Experts of a small language model: 192 experts in each of 8 layers.
Below are experts of layer 2 (counted from 0) of a mixture-of-experts language model. Rows are named router (the router's row for the expert), down (a neuron's output weights, with its number) and show model dimensions 0-95. Each number is 128 + 32 x the weight over its row's rms, rounded and kept within 0 to 255. Numbers have three digits each.
Before each expert's rows: a language model's description of what the expert responds to. This comes from a sample of Wikipedia text that the model never trained on.

# expert 30
Copulas, conjunctions and commas mid-sentence (be, is, and, or, a), kinship nouns like husband, mother, and foreign function words such as und, la.
router:158107146099082097103120176091139153085163132075133129150140073166105122183221160149156096185111081126132115168133143131135170092110122141054158102165096176120112060082123124173154170154105096158149129183147164169143068152171139156139109150131143135149099079123097195108188153143125096132
down0:144193070162137120161129140127159120121114092128063116036138118103120063167187138106097111113138086129130060079154113161130196140151130180094067126171186111086106143134145043115133209152096124150105180105137108166126140160081134109138089176108114076161094131145104146139125138114127076111
down1:129170127212135158121055102134138171166161140142181030119067128142113103093174106153148143097161134126142140098107122152150126118057117152117156155174168130154120110099151142167131177119131077140101118166126108141183147164123206149128196177065162197114135146105167126145084119148135057077
down2:177117186147115133117120177144192141136128159121165117167163110151101123159169146116104129114103152125167148165118138081141125187110108108115153177140080162139124160128172171151180116146082083103175109183103167103165187157134121116136100172126130165111168171112135135172141085129141137133
down3:135162183109179081136128124126165069143176066101160171115157182090143162124158146133103173142147126093154082178133149151092132115153153135081166171105130062106070084137110114091101108133163122074112097140143159215149164140097171097084096066171125159187087124129167162165119092160082140074
down4:087146119114092180092127131141093111197121148169109143116123134134175137106118093146128178141117107163131162134127140124128124105127084141142112111122128161194086165124157115187120104169116139132121131093127093133172094109167125105143145099142131169128121151178184103129161134173082108093
down5:103139118118118144133101138099134063119133136118158111186164160186145131142123034137139093179116151145178055119103103121097109128108098097097113150086078085156189086175095160076158088126114099179139111086159157136063129091055117141137113113111105167161099091147146154164088115149106145175
down6:101091198156125149108105096172069153154147144174131131103160120123171161089113102099119101094146134091107113147077110130078101108145046122153161165108166181152127120116115126103130116120128165098108195094163111103188106199130081168132083157145100109123040202106084100165105147199140154175
down7:147109133140117118137066087108143206144171116148162084107136159206132170125124101136133093093122117120145115094137109142141117136061107105148109154090115130143122115153120094119187117151095128057162116156104094133133151177131145157104093163197193092189130162130104168159089095153141153089
down8:095136133102138134176108059154179133143115169071143113102115107106132066153157130095116160141150092093094176101123092094156140124075149105151102132059092139097117116076193109139116137149141219162161140132177141198046204180068154142132121085131132131122072087176148135123057119109163144142
down9:089140124112122138103088144149127135101142171112082114161132139173083131103125098138131092159141117124145143119124088136166166137125060132188138093117157124133135137109140141155167121162097097152151103139115157086110114130111098123110118109066110181097123130075123173141188106141156097128
down10:102178167147164089126145153110125151136126162142111116106070146102167062142218173121137151137118174072090111140070156156110094100127090154134139113111176120072100096077091101122132162165144107134122154102121129143188167163114131095122139134211125170168158092137133143123127146143173129072
down11:138181079142099103164104100129134159115116101135090170106129154131131129202168144125114187167093132177190093128066081124180132115158162159091108113145198093084087163144063144145104176170096141138159152140119138133034076090126158125100147133085089119172161096156198161103139107107151114184
down12:178038082112127127164113107109075068095130068134120141107122127172142146110134138076077090173162166130175085136154149068109085186112211094097074148105109104113080093133122160120117140116148152158136113081127074146087098092096134125129151133164145161116121178123067101140117177161125046089
down13:131125163127113165119132105174165078121115103126109075127124145106079147163078059134149071125095127072104129142152156144100087129096090119216103133139141103044116145093140122156056164112137103138105093166135086135166094112139119092171161153107109099169101117143140147117128060088146115123
down14:108145181087111153156119113132099073093102138193113168110106151186097126172149204123126142151176183177126113129139161123092125167109055119158120184138108164095143182186138146122167127129149113145097140093173106089170139161061104123154123140122022132138088155123104141188128118094113130109
down15:089115075134139186097129135146166093094147175156087119140114188075087168142136125133129143131166111134221153102084184117112109136173122093134128148130156125241107139140149149119173142045121148131142088124116144133178165146108129124130118143101117187124103158162091131124133197148129134158
down16:169112171134111184123159137142157182195123106087158084139153123132169146167101113085135144113104102162161137192131100134076112108146114128139103121149103159087082092128113146121110135155129129099095148111136042048120108098099069137139091105128136142070092167083151152201100129121111134198
down17:147106144111099108174129163110161108094185127128147111111164120138106165110095075124128132122172140132189120112144179129150082128170167132132145155191122149198129191143112134063171103091114136051151086159093133091122116166134118157105096138115124121061128169142112095154027127127095157196
down18:174123168150149115100106149134068169136190127129144133121121143172089099136140084074170109059125120126117106125171087148113108123141138092176067160122123116103069075125138099135255102131066196143122170105145154115166154085101097166115125168100163125102125120096141112180078150181111192129
down19:103110116089091146108092062150087141093071196107074158090135124115104105111145183107134151120144136160130075161129135137150102118151128155143040144162143146128131135157160150133186161107096101186161137113176059080162108162098122106088164116085122145138215126038182101123121116054120187070
down20:111087100098104113144103151122077107074123162151073060166170124142114150138137109114073107104124156092116149122066076084209091180086164130121111079135126134108164079168113165136102100121131069133103115099218158123127175107133112123123140123130156169215161123168147112108074176169125133142
down21:156140115148237137140138087157151135165081127111072121072109126169117070092139121150111165156123167140175136170171160134138069149113136100182150130160136118171115124140114105132111074101067120105176160131110125186145154106129125065120119100121130158114100083126148124015112121181137148164
down22:090078137121145101181098121131136082112111169169102149146168196104172121133062136108125100127129112099105154107135120161118140127170153128098096178136097094102169114163192125093161192116143144136085125095235136165120135121120115106105042102141107159158163135170146121156124134106132177057
down23:098168153167109124072105106140170164084165137096213086096127155110074120130115162097086121110088128205113097110225172180094137109155133132110118090197113137127095149129140116173123151125157147141168095143112088127140121137092112121163190149159119109094130128190165136141109172081122110105
down24:133148152117113119137141133098163179155053137168110129114151115145113095030149121137146151076088098141126169148151133129166119128167133070136173117131119103093156123087130132140166111148197117149155132107101173090158161132184148137131124143129089132143160175101116094116080100134123192090
down25:186080107151111152193172058132116163127107142140087156159153178144125134099131116134072184109111180133117106110177163161163140134060153132164088147049230088115135099162152156124113119117107138148111132167136119166158165121103128151132156118155073116110173142113119130112128146204097129133
down26:126089161037101117130171139132104130108159164137131146185134181130146099114115122097082087148118157137154112192121195163086114092094054107162198106082066100163100141172128141141113132188120133101158076109049100143190123173130154108153122107105125130100142098149135055109153174164149126128
down27:099079129111091081153107083147160211141113129116150151137149089112129144097150171174135088091197154100116151149143153105123147102172151154118107120131153136062169137098164149172161099177064164092135133116098158058125083132141134062085108172157128096162123134115125152133144090100222151168
down28:105061137160070131058113108160170151168139133140159126161164139123163149148112109163177082166146112161152128112188134058051103131082091132098158158147121133194122123139129135140170134135136075128145122097139137118168105145110129099090156119086102098090130135148103173148139115151147153120
down29:110074174161136172122148140128137148112189174165152135162170146097101165122131086102174135147095114179098097107074134068165100132134154170114168134095129118096114128076138073119108124154093158153110106143078202081128143182167067160093128125144107130075093137132152131140132082126142103083
down30:104109105133162120123128080191118132123066155065074145121122116169189114119067099156101078158096041051104098131145122073188149134139152211145084145099081126112105110137114124133097153093167103108142106109144115150179154169123094184111172069131120194169147117120112172097128099117128108103
down31:140169148111103092081156126119108155148134050107094138105096102115094079177173146063100127125102081128087187199121118159077174155131129138111053143130075144101100106162140109109172099102107137070121172099147116145174060090180132089102113110102099061119119151114128067098111141152106067146
down32:168143105117051173158139070072093106144169110172098112096161085116068176177111150068148135182118147147107176144140208121103097155130107164141165139120119122180082100080117110169083100082149184126151144039113150106173097126130096135133086133106189141100096070088151078124161123092127131101
down33:176156134103104111181113082157166146111087126131119143163153132117159124155143121168140124123098136066136135143083110094168137128129095161120176085125212062064156145111131159110139123113106142082101149142187071143132087104090128126082164103140151100086213090108201126113172158093127131091
down34:195132108136137100162119080105132148101095131104137150194056119102138090158097109108131150101083057117148141181118129145137207109175104154171135137173109096090156167154085175137157172146062128195146088094090165179083144116111110186156153153079111119126144083075152102179131175098060106146
down35:135123177092157145130134126092150125139135084137089182053134109121152107157136138116064206094121081110151114141101142111109098120165121117103160070145127145096146154159084141136038176087182147112111122166084124128082139122117114122150085139151118094136110153132154158107156104105146153055
down36:103101090122112081091103132100150146077167089161116091050149045171121197115182138166116115089136131118101132180040135123233130077109128131108165111117105081121124180134138139155172159100074098124171101163160115162135148112100132152184098149106082181130146119145125170150110121059188152143
down37:127104145167058090080105072110103146080109179135133140129140215145153126078116071150123062128118125121132099100097152122128150125159147132154104139082120080107083176185164154136087153181163171135132140112145136119152147110165146169124061096073142140158134120135055113117147049108185156154
down38:132136088104114136066139119110155136121107203130102143139157122156131115177069151105124099079090201096130090099158131158103032129123113125146144128174061138109110092092120133160161089171114151138164099125133150106124167120112110142225160171104137131054137121153111122182092113150179075134
down39:146098160160141134139139088136145157149119125159121085110131147142152134157172176193155078147112112088161148098106142100138140173122089086022067147123081151146153115133176117158093140131144195148096149094105137079133078136160199091102101099133088118165110112099095123143122125151142174095
down40:093147077146165120141123079131120150093140104089064121133137096118171140104162129132126132109090097123070097117106121164131112079155158095130103125109105134103139144110202181133144160112098170150060092103094088123139101110128129103092134187178191129112120063087113121171152092140160149104
down41:092129096193148165118083132138230169153133076141114127145141117160143076090110191139136147109055122105161139123152134123159161124171130093116121135123078120131119115037154142141122133097160106121065124130137173158152107164115147151167091170152084132112151152116171150117123139148152115186
down42:095106109053146172073142139158133121088126134142119138144177109105100119099089122115165078117126091137143130167133083067097107140168045134147111117140108131172167174099086176141126120122096074131122112146072069118119119130113127181142068167105153137157101152088145064165098134170094073102
down43:166107123189134143134140146143154130144172093134102162150133145109101107117083111123110097184126160132059161121139153191114153154054156100067141116162158175089092155141150128105081239162173153117108126106136112118098108173138132213151137079104148116091181140106109128106117103120150172153
down44:129179105080087144156104167156165155124181148160145070085142116147127097131081083163131089088154146143154162092134109204120156139161136155126112178132172162156087099127143150146135137155122164129103145110184108131171140139096115151105080078118142057148120156142140047155153084128102150128
down45:097173111140162151171078144122089153089143174167107143170097089132163128176174105155115054171081104091127168172145084155153092179158187088117137114154172134123118175115124139118124160185136105172180111131150115167111113158175147137130141138123169101132135143177132090163166163103143156139
down46:071131136136115116165083082179080111155159110168119118112087083199117131093094106056165117102096060151120144122097128112115125128134097103142140237126037117196158101107143094103119115215113197059107138101152136120096129132119064128136112172127132110089185099158177049082084155117119143137
down47:158170155087181135153105137107069133163111107120215165142103117132141105157140098138175123152120182059159101054145175120114105120078184057163128088164151135118115115103100102124106104165082179138125163106123144106099141125151094172133091141133084129087111127084089128156128121108090133144
down48:130102112079105185113164131195143100161154080153140132154161185131139105130106116159122120132135131129127152184161154137095130076114141125149138138087086147122131142116099135148151144131110113120083157129070153152085174133100161139181097117114080129216101137116122133186175067084131118149
down49:140090179099147140158111119094133065132114146154140103134137112166137157082098070114148131098187119091152068125191111147178114031111139133113185167048056123179213070109164106193138122165173119135119125102088103128113131165125119112162144159109155085053074155161068115110119155103148106148
down50:134048130123072149076120162099102120137117147135131072136166088158094180132089140186116124098165219168123121104128072124118155084140082125105146095125177201124120132148121090124085127105122113149103115101148185076167163139127116154128138103153195171078130192202127134117105151141180128126
down51:144102168105135110052171186127101065092092087126118081172109056087164094080128095131137132111159138087173138110117153140082162158095143118159085127215157109094182102176127142130133175125153104177154109122138119106108132199153101156102180147086088186183188165112146156103144135128107085153
down52:067164112091128153153167107090115110136122136184093088117086101109134123149176162151077053185111102073112144180134142085167123067154107154139181117141100138149134104109104112143126127161122121150098104073094181104180157103080144108120167138100129129154118149169127103079109075108151114101
down53:123159120106089100118108111133173119089074104132100177097116084140165108166178132118176142156122127149157154166083171085139152176094123130112082093134142125134129156144144124133138118141118054178130145131142094144067122152158168103106154137075163125152187069207156152087149096090115139135
down54:143078145145149118201142095126118140146099115145129100138056143132140103124129073161111127142095146166109057116126153154138091128123119163146136120142112139078109108144120160099115127060087158191122140120131113133117103134065190107129174104098115131129099151188156114139115142144097118116
down55:123155138149139101049093151115161121113099082149133109114122132113133078104156107149073157135113080054184194134101172100072157146145086197109114127086133172102100083111126113121077151120124165184116156126096091114152100154164150161171139143115125074142131160134144098106121141103064182177
down56:135134103129128108106058099139081141125157071156120128151090100130114110101087152122093180185074139174110125136096095164136160125088128099163110109180162064079120204138124137110145133165133135098103197107093109061193116092121114082159127078105136120093154131119152107085149111118114149170
down57:138161155117127126151074138125133113071101089095101104124135145133153112166189136128120102155048106134112111141104141123187146123185120132096125113133132108100117141159109144147103110174111168200156135117135106160081152159133145111115142111107166150120150130144112149130102087069107119144
down58:100157096105119145118113120078173105135191143159109121152104104124087199099111125092129133109095117136199103109122139118196173099137147099109176080158078126130120126148136111123150128176098117102166086073119133066127144135065165086108149171085152149117055122116133116141114125197128116176
down59:133138164114074132077090118084140123113091135142128160132180105121114143097133140112206102138068155093121122153141201110089105082137026099092094144080097119092164118168122177138110121080092136141094162124091145055091114141130053144154143145118129138150162138111115142122186099186164159173
down60:077139131143145112144043106133155113129091140148142093133147178180132104103104122106131105121080122151118094163114129137190154138154106181114154084173131060159033110125156147137092096104098127197109110130109146184150153093114168147117183091088151153190139108125115168134141136171118108132
down61:186165162097111186154106173165130123150097102159086097155107125116070102133152139102120131207157128184084110162144096120122126115135155115159116159149132067100086113103134089089130144178121101102105181198147156146100112145088122101079099102153121186086148122085064136123116124098142135144
down62:152189137160109116166112127120154161109136157068093157056128184137187152177106153053105179139154169104089160129089085182152052178132121141112176135099111087094148177162116123107125192116169130108106147168162140150129122098103090116130119145139076098147135132128104120136147133153135101103
down63:109096129166103154106098125147072082124111120083099137121135137104092152093097135107100111173123108135160134075091143128088109163045121114046102182133088128173127135148081138103110104122155062130193149154090156127141174097132194158135131102144098093129119142094146092156127124149134123065
down64:140107114145093082175099116088068097093079157046122107115135108157122110121136114156149081150082125136057161117102174145120128109115191153143170123152105085102071117125100119150127097154111108119108111095113118157066136085123230164126141121142144101137110066153141131175082107125122099127
down65:143216168111132075117173126135140159118105118125167106060163131087171140085167136168158139156165164158119122158030181154174102087170094109144092078142145126125145076159129157130105106144115157131065174142164156091168122105151159120108161146049127165125119087137091097146165124108144149180
down66:171080118124112171150124170127101144140123140112136148090126110129120161130120102111199102098175156120130158106165117123102117096179102112171139115162129153133121133075180183118116121083182135088133173164163127099104078124199156178125164137088084095172070089123091107106135161099113094124
down67:142079083099133142142125076168153080154140154150163086086149125103141167111131124110089080112103149148125100102143098132141187135059135158120117132105095108159087083113095136050163082165081127128121120169099181101164122157065124156133137080071125139111096167129181089166061144143109076097
down68:127140074034114114118116098149123129080143099132172136112130082110164089137148207152136120150187135144089109171078161161142135139202172086106129172139122168050151092109140081133064090113076134169141132143147080134159121166057176125139096145147092187103089111142093109110114108160096127100
down69:148121177086113092147120159112120142105120102145130142148139142166127092132162113146168119158040106131137093099088121098133152160172131166169075026176157123111105141116110149077075147134070193155127134128154061135087155086162166148085125113114183076142138173115141179126120152063086104096
down70:115126089169132134162119123069125126144132148126123147143149096199139131187127134158093157149126176089106076111121095128116192123143172144105114081152162137124122042156132148143167167097173095119111141145129164137111117154168171099158105115122160027105094129147161097122169151153111160104
down71:079156129140156133112159114074150102119167095191163144090158147133113143091152120178154118062171118092138101150163174128150130122147070126166107134119135119141168116175110088168091106126082125127113109130108162123097127121129165106177073161099082092088133111126095172112203109119215071164
down72:095138085094062115154143128113081128195059074137147122130146201145145131141144129130167147163133123095099067105086123147148133113142157184095076121140086119088122156079150083079138142139142026127131062142131052136156126131098117141162165178143167111139104179141108154130109168119096157137
down73:098136161196119103196171123142177124130130147104102104161121123085144154155089128142105118094160143135106105144165164124141206099218177138128180189107033114201107144157093095114140054076163065142101175144134046173143130123123127191180112166115177163169163144107156117118082089225148148099
down74:142181115127149127097047131140100132088087131104120230104157131162098075130137114104100153164134119131117116129073111176142118133100189154090108109162156175106092160148139136152138168164136132178083088096085157093055066202175130099191146133115106089177214075079120162099105148132134123120
down75:113165156142129149104128136179063109125091121109154168156171118106201133134135116143188116124090060120076169170175110162122169108199106131115170126111163131100098068055156193134129069116138132076146124154097081109135182093060089189175120147131142198137128139074093110152171098150078197067
down76:097043171176127124080095136093105102113163153182121107069126128133109168124126096083095093035177096147133090143174120138098146106108165158124159174173089183121130090116157102151122078088142173161126112124143113115092158124128095136091103099146133107136104116145125120135130125134229086194
down77:118208131098118070161114122077132105133153114134103097064106087190117108159165130142123235150117114102147144120095085168190155136143139161100120122091203135108108192110108138146115084121152093115125141120158107165109180079141117094161146158082134159136185164163136116124126132066064113135
down78:137169172099130138091146145186220130123106141130163099136171062097120111154094111157159133160075095171108150101076169166180167101166138120106097135109210091161135161126092119116086127112166149105086129141133150144130109114114173114179186142088121118139148161095080107066134198118148080155
down79:146111187115143143113110189096121071035135120123122159126123090126100067146141081120144087109098148067137116111174128142138139128132132097201054190133137184189139132151133173140136157079118109110156153167094027159133108145106143141145123120170187106152142135135071129140094134146130091121